Weights of a small mixture-of-experts language model, trained from scratch on English Wikipedia.
Experts: 1 pick a token, a sigmoid router.
Below are experts of layer 4 (counted from 0) of a mixture-of-experts language model. Rows are named router (the router's row for the expert), gate (a neuron's input weights, with its number), up (a neuron's input weights, with its number), down (a neuron's output weights, with its number) and show model dimensions 112-167. Each number is 50 + 12 x the weight over its row's rms, rounded and kept within 0 to 99.
After each expert's rows: a language model's description of what the expert responds to. This comes from a sample of Wikipedia text that the model never trained on.

# expert 7
router:69 51 44 64 75 71 24 38 70 58 46 55 71 41 51 52 43 42 32 65 55 35 60 39 22 52 59 52 52 70 34 63 43 53 43 42 42 71 73 48 67 23 39 58 54 38 41 38 42 49 59 50 36 41 37 67
gate0:34 40 44 41 77 58 45 52 50 35 43 47 37 46 34 58 45 66 29 75 50 60 64 58 44 47 61 87 60 51 57 46 44 57 57 50 42 34 36 54 51 62 48 70 45 37 40 41 39 43 48 65 46 60 44 41
up0:55 54 54 45 69 42 52 45 26 72 57 59 41 34 62 52 43 50 51 51 36 56 56 49 55 26 57 46 49 41 55 42 56 50 58 48 59 47 47 53 59 42 48 64 50 50 57 57 46 52 56 72 44 51 54 40
down0:60 56 42 27 46 55 61 61 38 54 59 49 31 45 31 56 57 59 43 54 69 36 41 72 50 27 43 43 40 49 47 40 59 53 64 66 23 46 38 56 36 61 37 51 48 47 66 49 51 30 58 53 42 59 55 51
gate1:22 27 63 26 53 65 67 54 47 58 40 27 47 61 32 58 64 47 31 40 44 60 55 61 70 67 45 34 51 63 68 44 46 35 60 50 63 56 61 54 57 60 30 74 37 54 41 49 65 37 42 45 49 67 54 28
up1:38 23 55 44 48 61 58 54 29 38 21 43 25 82 45 46 50 47 10 49 48 34 54 47 39 62 38 45 49 56 35 41 43 76 75 58 46 70 49 54 75 52 40 59 20 45 40 45 42 45 46 57 39 69 15 67
down1:50 52 48 65 80 67 43 54 47 60 32 50 41 72 31 48 56 55 50 44 38 47 39 30 63 58 62 60 56 71 56 52 48 48 63 39 45 69 46 73 69 32 52 67 37 31 51 69 73 58 59 43 29 69 50 54
Past-tense and -ing verbs of action or speech in narrative prose, such as announced, moved, returned, commented, remarked.

# expert 10
router:65 48 45 58 44 45 37 46 53 30 59 44 55 52 42 57 51 56 33 47 59 55 60 49 38 39 58 68 60 50 62 50 27 61 69 30 39 52 37 47 49 52 47 53 58 50 43 19 46 39 63 56 44 63 36 62
gate0:34 58 32 26 45 53 71 35 63 45 62 58 34 47 52 51 39 46 40 40 53 50 22 62 37 79 54 47 30 53 36 39 39 47 52 51 35 62 58 48 53 43 66 70 65 78 77 47 42 38 35 40 61 54 35 36
up0:54 57 34 59 51 48 64 44 40 48 52 45 66 37 45 52 32 44 42 49 48 53 50 57 37 58 66 57 58 72 39 48 51 58 28 46 46 51 47 48 76 49 65 55 44 70 57 41 50 32 34 48 47 77 47 40
down0:52 30 37 46 51 51 53 48 50 37 54 41 46 63 39 45 67 50 45 38 51 38 48 50 46 62 37 45 37 66 41 48 59 44 44 76 34 55 63 25 40 59 43 29 42 52 64 34 67 48 63 55 47 48 43 38
gate1:64 64 45 48 56 33 43 48 48 46 49 44 54 58 59 53 39 40 32 42 52 51 62 50 34 50 54 58 41 44 49 24 55 46 29 30 72 32 47 25 58 60 52 37 61 41 43 64 66 39 61 34 71 57 40 44
up1:61 75 51 67 55 61 59 57 51 62 59 53 59 42 46 30 37 45 83 38 75 50 53 49 59 35 41 52 27 33 55 59 61 44 32 58 70 52 58 59 47 62 82 35 33 38 59 69 30 41 45 52 56 60 51 71
down1:63 57 58 51 46 33 44 44 56 56 42 62 62 33 48 52 60 35 53 49 39 33 34 42 51 68 43 57 51 50 40 75 40 51 36 59 58 00 64 65 47 67 45 41 46 54 69 50 46 45 51 34 49 56 49 53
Commas after introductory phrases or list items, plus dashes, colons, section-heading closers (===) and "However" opening sentences.

# expert 1
router:59 48 42 61 60 57 45 56 65 37 31 61 59 66 53 43 27 53 55 55 55 70 67 26 44 43 20 63 51 43 56 39 46 45 61 46 53 39 48 36 35 61 48 46 57 49 55 41 46 58 62 50 60 56 57 54
gate0:42 72 61 56 81 34 71 54 43 61 59 51 55 40 54 64 38 38 56 60 60 64 35 31 51 50 54 57 67 63 78 38 65 70 62 51 57 47 61 56 76 52 40 41 50 39 65 37 42 40 47 55 49 40 60 41
up0:39 49 45 76 34 41 39 55 42 54 48 59 47 50 52 34 52 69 72 54 42 44 69 46 46 56 81 45 32 60 54 42 68 50 36 64 35 55 42 36 68 52 55 48 60 62 66 43 39 52 61 46 63 33 48 46
down0:32 71 44 49 41 52 61 48 61 52 33 29 39 39 48 55 65 47 30 57 41 79 41 60 55 42 56 60 38 63 36 58 40 51 57 42 58 54 54 41 40 58 43 53 37 56 39 63 51 45 38 56 52 41 42 47
gate1:68 33 55 88 32 53 53 35 47 62 36 42 64 42 49 54 62 47 54 38 36 52 43 28 62 44 53 58 43 63 71 54 71 51 37 49 61 39 61 37 50 56 45 46 45 52 54 46 45 61 28 53 38 56 37 63
up1:60 61 48 38 75 48 63 66 54 71 38 38 51 36 57 40 53 64 61 49 68 66 38 37 65 43 40 47 45 54 30 38 57 41 37 53 62 47 54 43 33 52 44 34 33 67 56 46 39 57 52 45 55 47 48 41
down1:57 28 50 54 50 46 44 35 33 56 39 43 26 46 65 62 59 50 50 38 37 40 52 61 47 53 55 41 49 27 68 36 43 56 47 49 69 54 58 56 44 40 65 54 71 72 22 64 57 50 27 48 45 51 78 56
Indefinite articles a/an after by, as, for, named after, plus kinship or role nouns in descriptions, such as politician, father, director.

# expert 2
router:52 64 49 71 36 57 63 47 64 51 45 63 50 45 42 56 63 48 54 75 61 48 33 33 46 41 53 44 39 38 39 53 52 32 64 33 67 58 46 55 50 67 51 52 43 32 33 48 71 52 44 51 55 57 49 42
gate0:67 70 53 36 32 78 49 58 56 50 45 38 57 63 45 27 42 51 41 76 61 76 41 46 52 71 64 48 57 33 41 43 50 48 75 44 64 61 66 51 48 64 48 52 66 45 33 49 53 44 62 37 44 62 63 38
up0:65 39 44 33 60 58 48 59 27 48 42 69 44 69 59 42 52 59 55 61 47 40 23 35 53 57 50 57 37 60 57 17 34 54 56 44 39 44 24 66 31 44 42 42 51 37 45 62 51 30 28 43 36 40 54 47
down0:32 50 67 37 45 45 59 42 53 39 43 47 70 64 54 54 58 48 29 53 40 43 23 43 51 46 42 42 40 29 44 58 53 50 53 47 58 33 55 42 40 37 55 43 57 66 62 39 63 51 54 57 52 44 28 43
gate1:41 38 67 41 42 48 60 61 56 42 53 44 56 72 39 59 41 72 64 36 42 41 44 48 59 35 65 64 58 44 36 47 18 53 56 62 41 41 78 52 45 34 53 57 60 41 73 46 79 57 65 60 53 69 44 40
up1:36 45 60 55 57 36 44 58 32 40 55 24 48 68 43 48 28 71 65 42 48 41 82 70 47 18 55 51 63 57 39 60 28 41 53 59 47 31 60 41 61 73 52 58 39 38 46 61 69 70 62 36 64 64 73 45
down1:43 53 60 38 42 34 47 41 44 28 52 62 59 47 41 53 33 42 48 44 29 39 45 65 61 56 54 50 40 53 42 36 47 54 61 59 59 39 26 44 46 51 54 40 42 40 42 56 61 66 41 17 51 57 79 41
First pieces of capitalized English words and names, such as Mc, Qu, Sc, Co, Bl, often after quotes, pipes or parentheses.

# expert 13
router:31 46 56 50 55 54 60 64 54 40 40 59 66 42 53 53 56 56 43 53 47 52 39 29 45 69 51 45 50 73 25 52 69 33 39 46 31 46 49 60 72 67 41 76 67 48 80 37 52 46 39 41 55 43 48 43
gate0:42 54 57 54 43 46 53 42 14 38 42 57 53 37 44 67 62 75 55 49 44 19 56 52 64 75 57 36 32 56 35 42 29 53 44 43 71 33 42 44 41 44 45 48 54 45 58 47 31 75 93 49 34 66 54 57
up0:35 67 66 53 52 58 45 27 48 67 43 54 37 55 42 41 37 60 49 41 61 41 36 24 39 38 39 74 42 48 58 65 61 49 60 56 49 31 40 57 26 48 64 37 35 38 60 59 52 71 46 60 55 29 62 47
down0:65 42 61 49 34 57 56 37 55 46 45 26 32 55 37 63 58 68 38 49 42 46 46 60 43 45 46 36 59 30 40 14 41 67 45 70 65 71 46 47 56 48 45 50 53 55 56 65 62 33 27 27 34 54 55 49
gate1:50 67 64 70 43 36 28 31 51 59 65 35 56 45 45 59 57 43 45 50 70 67 36 64 47 48 57 75 64 61 53 47 41 45 62 55 48 74 42 52 24 55 58 56 33 31 41 50 51 42 56 46 47 37 46 62
up1:34 49 60 42 49 47 50 38 59 58 41 58 59 55 52 41 54 53 74 42 38 39 55 56 51 54 43 48 34 54 51 51 67 40 31 80 45 42 60 59 55 53 35 34 47 52 61 33 55 51 60 44 55 52 76 56
down1:65 44 39 41 55 64 43 62 60 50 38 48 41 34 41 44 50 21 25 56 42 59 39 49 61 53 27 64 17 57 45 50 69 45 34 50 63 54 56 36 40 30 66 60 50 44 39 51 30 61 53 51 59 73 64 50
Coordinate symbols °N, °W, °E, MPC · JPL cells in asteroid tables, parentheses for converted units, and table pipes.

# expert 4
router:35 47 48 66 51 63 51 58 59 53 58 66 63 63 63 59 57 57 27 55 76 46 50 37 39 38 27 49 56 45 10 54 52 49 54 26 49 59 55 52 55 64 36 46 63 49 63 41 42 47 49 49 54 70 43 55
gate0:27 50 90 56 44 63 37 54 58 33 34 33 47 44 28 40 67 54 41 49 57 44 38 58 40 59 51 52 45 76 51 55 19 57 76 68 62 45 50 46 53 66 31 66 49 35 52 46 53 24 48 63 69 57 26 36
up0:52 66 68 45 61 58 56 34 53 51 55 35 67 56 53 65 41 50 64 16 32 53 44 43 58 62 55 80 77 43 39 43 44 31 57 45 55 56 31 66 52 47 36 41 57 50 53 53 24 52 36 44 40 50 79 65
down0:83 60 27 43 44 60 77 47 36 62 56 58 32 46 35 31 56 24 40 45 44 48 56 55 56 43 52 53 54 54 59 69 46 50 34 63 52 49 49 49 47 46 42 52 46 50 54 41 42 46 35 44 43 24 54 64
gate1:50 48 53 35 35 33 55 58 48 59 33 68 38 41 66 68 62 56 30 53 59 64 57 32 22 41 46 34 41 34 48 42 57 55 62 23 53 54 42 60 54 55 52 54 51 51 67 45 46 55 33 41 53 76 77 30
up1:35 41 42 55 65 55 60 63 31 54 70 44 47 54 31 59 63 68 69 47 54 42 62 47 48 54 43 39 24 56 44 53 74 41 36 35 56 58 59 61 66 44 48 45 69 53 62 40 51 40 59 31 59 47 49 33
down1:63 47 37 45 47 41 72 42 41 34 67 57 30 73 26 51 34 40 43 54 55 59 47 45 51 31 50 47 53 34 47 66 72 72 50 43 62 40 69 45 46 47 61 40 61 61 56 59 23 33 42 42 47 55 65 61
Function words like of, has, have, be, two, more, most, and than after "more", in ordinary prose sentences.

# expert 5
router:41 53 51 46 61 53 46 55 34 29 34 44 43 29 38 51 35 67 27 54 54 69 65 35 39 68 39 63 49 49 45 60 63 60 40 38 61 39 69 55 42 35 65 65 55 60 55 56 63 51 49 41 56 53 51 40
gate0:47 72 46 51 80 66 48 54 47 55 64 60 30 41 69 22 54 57 47 51 48 59 60 41 67 32 40 53 47 39 60 30 32 49 45 39 40 45 59 32 43 45 36 58 72 54 67 28 71 61 49 61 65 47 57 31
up0:55 42 43 77 26 44 43 72 52 42 54 47 61 55 17 58 41 64 48 57 34 39 37 61 26 70 54 69 50 59 70 66 54 52 62 46 52 73 47 77 32 67 40 21 46 49 25 50 35 38 53 54 47 62 57 55
down0:42 45 60 55 57 51 30 52 61 41 54 62 65 45 42 58 57 22 55 65 40 72 60 89 59 36 36 65 49 39 53 32 69 45 59 58 41 37 51 61 47 70 45 53 51 51 54 47 58 42 39 60 46 44 62 56
gate1:53 34 50 71 46 68 62 38 55 48 38 37 42 57 49 41 43 35 42 62 55 47 58 35 68 48 38 45 58 61 54 71 45 56 29 38 72 66 38 37 38 33 55 66 58 68 68 47 55 33 29 51 45 39 28 54
up1:64 70 35 36 54 39 54 45 45 33 50 49 41 57 38 38 57 54 44 73 53 59 51 50 50 55 46 23 49 52 70 58 54 62 53 41 61 62 48 60 35 38 61 65 68 65 53 32 42 53 48 41 54 63 57 49
down1:65 46 38 47 58 56 48 49 46 37 47 42 56 52 46 59 59 47 46 38 44 32 67 47 64 48 68 45 67 66 53 48 59 42 35 80 45 35 47 46 57 65 52 31 45 46 60 27 46 40 70 71 43 56 47 36
Colons, pipes and field labels in infoboxes, taxoboxes and stats tables, such as Area code:, Phylum, Apps, Height, Coordinates.

# expert 12
router:42 57 36 69 58 80 62 41 71 60 47 66 40 46 59 58 61 57 33 40 50 30 42 47 53 45 37 31 64 61 61 42 61 55 53 50 63 47 44 34 64 67 38 39 47 52 48 26 52 52 58 52 51 58 43 79
gate0:36 52 39 62 48 45 57 47 73 39 56 69 46 39 80 32 73 41 57 63 51 41 54 52 42 59 59 49 19 33 24 39 68 39 51 53 58 38 28 63 55 33 60 83 57 43 47 49 49 57 42 39 26 44 64 52
up0:46 47 54 45 61 30 46 59 85 50 54 74 40 56 71 46 64 46 47 58 78 46 57 56 26 44 45 39 52 45 63 32 59 40 68 49 64 47 40 62 54 47 49 70 57 64 56 65 31 35 62 47 52 33 43 47
down0:57 54 53 52 67 61 35 41 51 61 21 61 30 55 40 57 56 53 51 31 62 44 43 57 61 35 27 47 58 53 52 18 38 48 44 46 45 52 48 50 68 37 71 76 41 60 37 60 39 59 59 41 39 44 49 57
gate1:59 45 48 78 56 34 60 59 34 39 56 42 55 40 57 58 48 40 38 40 47 45 53 32 57 49 51 59 49 63 36 43 57 67 51 51 34 49 47 53 63 68 40 48 49 68 46 51 15 68 33 41 45 47 46 75
up1:76 43 40 51 56 32 57 61 40 51 49 47 49 52 68 47 32 46 51 54 59 52 39 40 35 37 59 36 51 50 46 39 40 44 41 31 42 49 40 57 40 57 44 65 48 42 44 56 74 39 57 46 59 66 56 71
down1:43 47 49 75 52 45 60 34 57 23 59 39 37 65 24 41 65 57 48 40 59 39 43 56 51 63 64 60 56 36 50 53 51 74 47 30 17 49 52 48 63 55 48 51 44 55 54 50 60 55 43 48 43 58 62 37
Nouns in institution and place names (University, School, Street, Center, City), "The" in titles, and paragraph breaks.

# expert 0
router:46 65 76 40 63 53 50 64 61 09 50 63 36 45 68 53 46 27 45 64 45 53 53 27 44 35 40 36 41 61 50 61 62 65 61 59 36 64 45 54 80 56 43 43 49 51 57 34 29 67 61 64 59 55 52 39
gate0:23 54 41 46 61 50 38 33 60 58 48 51 77 25 64 56 60 50 40 37 48 34 69 29 49 41 60 46 42 72 59 35 57 71 56 42 49 42 45 52 07 74 43 54 53 52 57 47 60 61 44 53 56 53 46 56
up0:43 48 43 43 49 56 50 49 49 52 37 53 52 58 68 51 34 36 34 54 32 50 48 27 37 40 39 47 72 44 64 56 30 49 36 47 43 46 89 33 67 56 36 49 43 40 71 56 54 44 57 53 44 65 45 69
down0:46 38 55 46 50 71 66 60 40 47 50 57 37 68 44 46 61 33 35 50 79 42 58 28 56 20 63 59 47 61 55 52 14 51 46 48 49 54 53 36 53 46 44 72 40 18 74 49 36 45 35 55 28 44 57 66
gate1:58 29 66 63 39 44 44 42 39 43 63 52 34 60 49 55 44 63 30 29 42 37 45 37 27 58 46 37 41 41 55 47 52 58 51 49 55 43 52 52 26 53 49 45 57 40 53 34 48 40 56 57 40 60 48 62
up1:42 24 54 59 47 61 64 57 37 55 48 72 58 47 47 55 40 46 64 44 57 75 51 64 26 61 43 46 40 40 49 67 35 54 46 55 81 30 43 46 43 41 44 48 39 67 42 42 34 57 58 65 55 49 46 48
down1:46 70 55 76 71 47 56 68 36 33 33 51 56 66 57 51 51 71 64 41 39 38 33 31 32 35 42 44 54 41 45 53 43 51 46 54 52 48 55 42 53 31 45 47 62 33 66 50 69 45 52 51 51 77 54 37
Word pieces inside South and East Asian names and transliterations (Kumar, Shijian, Niyoru), plus dashes and list hyphens in tables.

# expert 8
router:64 47 53 61 81 35 52 70 53 37 38 73 59 45 40 38 46 39 42 61 60 50 51 63 34 40 31 65 56 42 43 52 35 67 56 39 56 61 39 49 52 39 12 51 59 58 42 38 39 53 49 43 56 52 54 40
gate0:65 31 49 51 72 48 71 50 41 74 44 42 71 51 52 42 62 43 49 50 64 56 57 70 53 58 65 42 49 59 59 72 49 47 46 53 44 45 49 53 36 28 78 21 38 59 51 47 57 28 73 41 46 27 58 70
up0:54 75 55 55 44 68 54 25 52 42 40 52 20 51 64 41 48 72 53 56 43 46 48 34 43 45 45 35 54 38 30 49 38 39 54 31 62 34 59 61 36 56 35 54 50 23 35 33 63 76 28 62 48 47 37 30
down0:67 49 43 64 52 40 47 48 70 71 67 67 52 49 67 57 52 47 52 50 45 45 39 45 40 51 55 38 58 51 18 44 46 49 53 38 55 62 51 48 41 58 21 36 43 41 18 53 71 52 24 84 36 45 62 47
gate1:59 72 31 87 62 43 56 64 53 60 60 51 65 70 49 49 53 40 48 48 61 75 47 46 60 40 36 51 38 50 45 73 64 54 61 59 52 47 33 55 34 45 82 39 40 57 44 49 54 53 50 40 47 41 53 42
up1:40 58 42 42 56 40 58 72 63 60 72 38 27 69 58 63 45 58 33 44 39 51 35 45 48 49 51 45 45 57 77 31 42 50 71 45 61 53 47 55 45 41 15 49 35 48 49 40 64 55 51 36 47 41 61 74
down1:39 54 51 51 50 80 46 56 40 32 54 51 43 49 55 30 44 42 72 55 38 71 56 69 54 56 45 39 40 63 42 35 40 28 62 48 45 56 53 63 46 75 56 57 40 57 46 51 42 64 43 29 77 55 37 52
Word pieces inside or ending common and technical words, especially chemistry and biology terms (stim-ul-ants, vasopress-in, ubiqu-it-ous).

# expert 14
router:39 50 47 67 61 42 62 52 59 55 44 47 66 52 41 82 54 16 23 48 40 55 55 57 64 57 56 52 62 61 49 44 53 44 64 38 43 50 50 32 45 49 71 68 36 62 52 36 52 26 37 48 67 37 59 80
gate0:53 53 60 57 36 35 49 45 61 56 67 65 47 53 42 46 42 54 43 50 41 32 45 37 45 50 48 49 47 71 39 56 50 38 30 65 49 38 46 54 42 56 55 59 50 32 70 73 54 61 64 38 38 39 52 55
up0:70 43 42 44 40 50 53 53 73 32 64 43 55 48 43 39 35 51 55 58 38 40 40 17 66 40 48 88 51 45 45 37 42 66 50 35 40 48 64 35 64 50 41 44 41 60 58 47 53 62 47 43 38 16 44 55
down0:36 63 49 56 27 71 52 56 48 52 87 54 55 41 71 68 35 51 53 52 60 44 75 60 36 50 35 44 54 60 56 55 43 59 48 42 53 35 62 38 59 33 50 48 61 50 55 50 50 49 37 53 48 24 37 46
gate1:43 54 56 47 59 51 38 37 35 38 20 68 65 55 50 54 59 57 60 40 51 69 50 46 62 60 47 54 42 58 45 38 47 55 51 31 49 58 34 56 31 66 52 42 30 53 54 57 49 55 59 46 36 51 48 34
up1:29 51 51 39 18 38 62 58 48 44 55 55 34 39 45 60 39 31 54 56 50 57 30 51 44 76 51 60 54 33 41 69 41 43 57 35 39 59 43 39 55 44 49 33 48 37 40 44 44 59 58 50 61 29 46 47
down1:60 45 48 33 63 58 42 58 50 62 32 59 46 46 56 47 54 34 51 42 33 50 69 31 37 54 68 66 58 50 50 17 67 47 48 57 40 60 69 40 45 49 48 51 59 58 79 62 50 49 71 42 42 48 49 43
Word pieces and spaces in German, Slavic, Spanish and other European names, titles and species citations (ić, ova, ä, de).

# expert 11
router:56 70 52 64 68 40 47 49 74 41 54 39 50 57 54 64 43 37 40 78 57 45 46 56 41 34 39 42 46 48 46 25 47 35 55 54 49 51 50 45 58 44 51 49 52 51 61 47 45 64 54 55 36 62 38 70
gate0:69 46 37 55 21 50 60 62 50 44 54 40 28 55 52 49 52 52 31 28 44 61 27 46 34 53 10 56 62 45 79 32 45 64 41 56 44 61 47 41 46 46 51 30 38 66 45 51 70 59 50 54 46 54 30 55
up0:31 56 51 24 67 64 67 30 55 49 59 45 57 62 44 62 55 46 61 77 41 54 59 52 36 83 68 33 46 31 39 57 39 24 70 50 56 49 48 51 48 48 20 38 58 45 41 59 44 46 56 34 57 41 40 56
down0:40 57 49 75 66 42 49 68 50 28 39 45 76 53 29 45 66 53 48 61 25 41 52 58 59 64 50 47 43 57 39 54 49 85 28 38 51 63 60 55 25 48 37 69 28 38 38 34 49 59 51 43 49 52 26 50
gate1:42 42 43 53 67 64 46 40 69 45 41 47 53 43 38 54 47 39 56 34 41 60 67 19 61 67 60 48 41 46 42 45 60 41 48 56 51 24 28 58 53 40 52 74 44 47 42 55 57 59 57 68 46 57 48 54
up1:55 38 44 54 28 49 60 57 31 54 41 52 41 49 65 48 38 60 43 64 46 24 39 51 50 40 50 55 56 40 48 55 42 29 60 48 56 59 47 58 40 68 39 58 31 66 53 25 72 55 58 43 40 45 50 49
down1:83 60 53 39 46 59 56 50 54 57 40 34 55 62 60 53 52 44 35 60 57 48 57 58 47 40 48 60 48 48 40 76 43 37 45 46 74 45 70 54 52 46 33 63 48 46 50 54 45 49 48 66 41 56 47 93
Common prepositions and the conjunction and linking phrases in running prose, such as of, in, to, from, during, until.

# expert 9
router:36 38 38 69 51 60 62 40 58 39 50 51 66 61 41 61 27 79 50 49 58 49 45 50 30 71 42 67 53 40 47 66 41 48 59 38 41 66 47 52 38 75 51 47 51 30 59 28 39 53 56 42 57 54 48 61
gate0:41 51 29 49 45 51 67 28 46 40 45 48 57 46 43 56 50 61 47 55 47 39 47 64 55 64 58 44 31 54 36 49 48 74 64 37 45 56 66 50 54 62 52 48 67 51 75 49 69 74 46 26 54 65 65 58
up0:26 42 38 62 31 60 42 35 60 39 30 47 43 56 50 52 44 50 52 41 44 41 32 63 58 50 51 58 60 56 44 45 46 73 60 63 37 29 56 53 29 48 59 48 55 39 71 70 60 55 64 23 64 57 48 62
down0:32 58 73 58 49 54 48 48 20 44 43 47 26 41 65 52 43 44 60 36 69 50 49 27 59 68 59 36 22 51 44 34 71 58 48 79 71 68 40 35 55 52 45 76 72 44 48 53 63 53 33 48 46 41 39 65
gate1:56 55 35 42 40 47 57 30 26 57 28 59 55 54 59 36 48 50 41 64 50 72 47 56 51 51 46 72 34 64 32 53 69 32 40 44 55 68 48 25 44 27 43 67 55 67 43 50 54 85 61 31 56 24 50 50
up1:59 39 48 35 50 41 51 56 37 56 38 52 46 58 65 43 71 58 60 62 55 88 42 57 56 52 67 55 41 32 33 54 81 34 26 59 50 73 42 21 41 20 59 61 47 70 53 55 70 81 54 36 53 57 51 47
down1:36 79 41 36 50 61 34 85 42 59 11 54 46 43 62 41 42 43 48 42 69 48 51 54 61 38 26 58 42 39 45 65 51 38 39 44 49 58 58 35 52 41 40 54 69 66 53 72 44 53 42 54 43 49 82 42
Country, nationality and government words in proper names, such as United States, U.S., British, National, Federal, and ordinal st.

# expert 15
router:68 52 40 83 61 49 68 42 47 55 35 52 65 57 71 53 48 36 42 69 70 48 74 08 47 40 39 57 56 77 50 40 41 52 75 42 39 47 45 44 60 68 37 36 51 44 37 26 42 53 58 60 40 45 44 74
gate0:47 46 66 63 45 48 59 29 45 31 32 58 43 59 47 40 63 33 31 45 46 39 58 44 33 72 38 44 39 33 45 53 64 56 53 39 55 52 43 59 75 54 43 42 49 47 56 29 48 48 44 30 51 69 31 36
up0:49 47 62 40 45 64 64 29 46 51 33 41 52 33 48 57 62 47 35 40 55 70 43 30 56 63 32 81 61 50 66 45 54 63 38 52 36 62 26 34 58 20 34 46 52 45 64 53 49 54 50 48 51 48 41 41
down0:39 48 35 44 35 63 58 32 58 55 69 40 52 82 73 72 30 56 62 48 54 57 43 31 61 29 41 62 58 50 53 35 33 40 56 50 43 62 59 36 44 46 54 48 56 63 56 82 35 45 53 58 56 50 40 67
gate1:52 43 60 25 57 35 52 35 45 67 61 29 68 58 40 55 43 38 72 28 53 50 41 76 68 35 25 61 45 57 40 46 41 35 38 55 53 76 45 45 60 57 42 61 54 54 45 59 31 73 47 54 60 50 28 49
up1:32 63 62 60 60 67 45 69 57 53 34 63 43 59 39 64 46 36 69 42 39 39 41 66 55 45 53 45 42 64 59 30 50 50 15 39 67 22 54 26 53 56 45 55 60 40 44 67 49 34 42 38 64 57 47 53
down1:55 77 51 59 41 68 45 64 52 22 63 42 63 71 41 61 22 40 52 27 63 36 45 47 48 43 67 46 30 56 59 52 39 31 44 57 51 62 44 55 37 59 16 42 33 48 27 35 69 54 52 36 41 39 50 75
Linking verbs is and was after a subject, often a quoted title or named person, plus sentence-final periods and It, This.

# expert 6
router:59 22 44 65 59 47 44 37 56 49 45 51 43 66 44 53 49 27 63 55 52 27 46 19 46 29 52 61 48 37 50 37 50 41 59 22 54 54 37 60 57 55 72 46 36 69 59 47 51 44 62 65 60 61 36 62
gate0:53 43 81 43 63 47 60 62 39 66 51 49 53 49 54 64 43 43 46 51 54 47 50 41 56 34 44 49 36 47 50 56 55 49 45 47 36 60 58 74 46 52 69 28 33 45 51 50 61 68 53 61 59 44 29 59
up0:49 30 10 60 55 48 32 31 50 43 45 56 53 48 46 45 52 52 39 53 46 47 51 71 49 61 42 48 52 67 46 59 50 57 36 58 31 58 54 41 54 66 49 64 48 58 34 58 40 42 55 37 37 40 64 57
down0:46 51 45 36 43 25 65 45 83 53 55 57 49 54 65 34 27 74 33 41 62 50 63 51 45 45 40 40 37 45 89 46 55 42 35 52 59 49 31 54 58 37 45 72 60 56 60 31 63 45 30 41 37 56 48 29
gate1:36 34 49 49 50 56 48 15 25 64 48 54 52 62 51 63 46 60 56 53 19 54 61 51 81 56 57 47 58 57 46 56 67 27 55 55 66 61 66 37 45 58 77 38 53 50 41 44 62 50 27 40 37 40 61 42
up1:66 45 54 62 72 52 41 39 31 66 71 58 50 60 66 75 53 55 50 43 53 61 60 60 61 53 43 45 66 56 44 62 44 39 51 48 73 83 44 42 34 53 33 45 51 39 31 77 72 57 29 66 47 52 52 70
down1:90 77 57 47 38 69 49 40 34 48 46 46 38 49 48 42 53 53 51 50 39 47 52 54 32 31 25 53 18 32 35 46 51 42 59 58 49 56 64 36 55 50 61 57 50 55 53 46 56 33 47 49 46 64 36 36
Single digits and short numbers in tables, scores, years and statistics, such as final year digits (200'9') and stat columns.

# expert 3
router:54 46 69 46 55 59 62 34 55 39 56 46 51 47 43 44 35 33 45 41 43 40 50 36 42 69 33 51 45 77 55 65 57 60 44 46 45 44 37 70 45 51 69 40 44 54 51 46 54 52 43 36 46 69 45 54
gate0:60 43 35 44 43 45 41 52 41 65 39 60 32 48 43 36 42 49 50 70 49 29 34 53 50 50 65 29 50 57 73 43 59 44 50 57 37 55 44 67 37 46 43 59 55 43 55 23 56 65 63 62 52 59 33 30
up0:59 56 49 58 50 41 42 54 38 62 36 40 49 70 72 58 51 49 41 49 39 73 47 43 31 48 47 51 56 56 37 43 58 48 53 53 55 51 60 49 34 69 61 55 45 63 45 57 53 38 34 37 46 47 59 66
down0:44 69 62 42 43 67 69 45 59 52 36 67 83 34 52 39 46 48 54 48 45 37 48 49 50 71 44 69 50 48 45 56 63 68 53 56 46 59 60 48 38 53 39 45 58 51 57 41 55 38 53 16 56 59 44 53
gate1:18 67 51 64 40 77 66 63 48 52 49 42 44 53 50 59 62 38 44 70 55 53 48 36 15 30 64 48 66 37 64 30 44 40 46 43 48 55 66 42 36 66 55 55 47 41 41 42 53 51 53 60 50 59 61 65
up1:40 42 38 40 52 69 62 39 63 68 56 52 66 62 62 57 48 70 51 46 80 33 49 62 34 70 64 56 31 50 56 42 39 43 52 54 59 48 53 54 51 43 63 51 69 64 53 34 54 42 61 56 49 43 66 36
down1:61 53 50 52 47 53 59 32 52 51 45 56 63 61 19 71 48 56 46 52 56 71 49 63 53 44 49 46 47 73 55 47 32 38 51 60 67 45 63 54 49 33 46 47 58 69 59 34 60 54 48 60 32 46 44 56
Table header-row endings before the |---| separator line, line breaks in lists, and possessive pronouns his, her, their.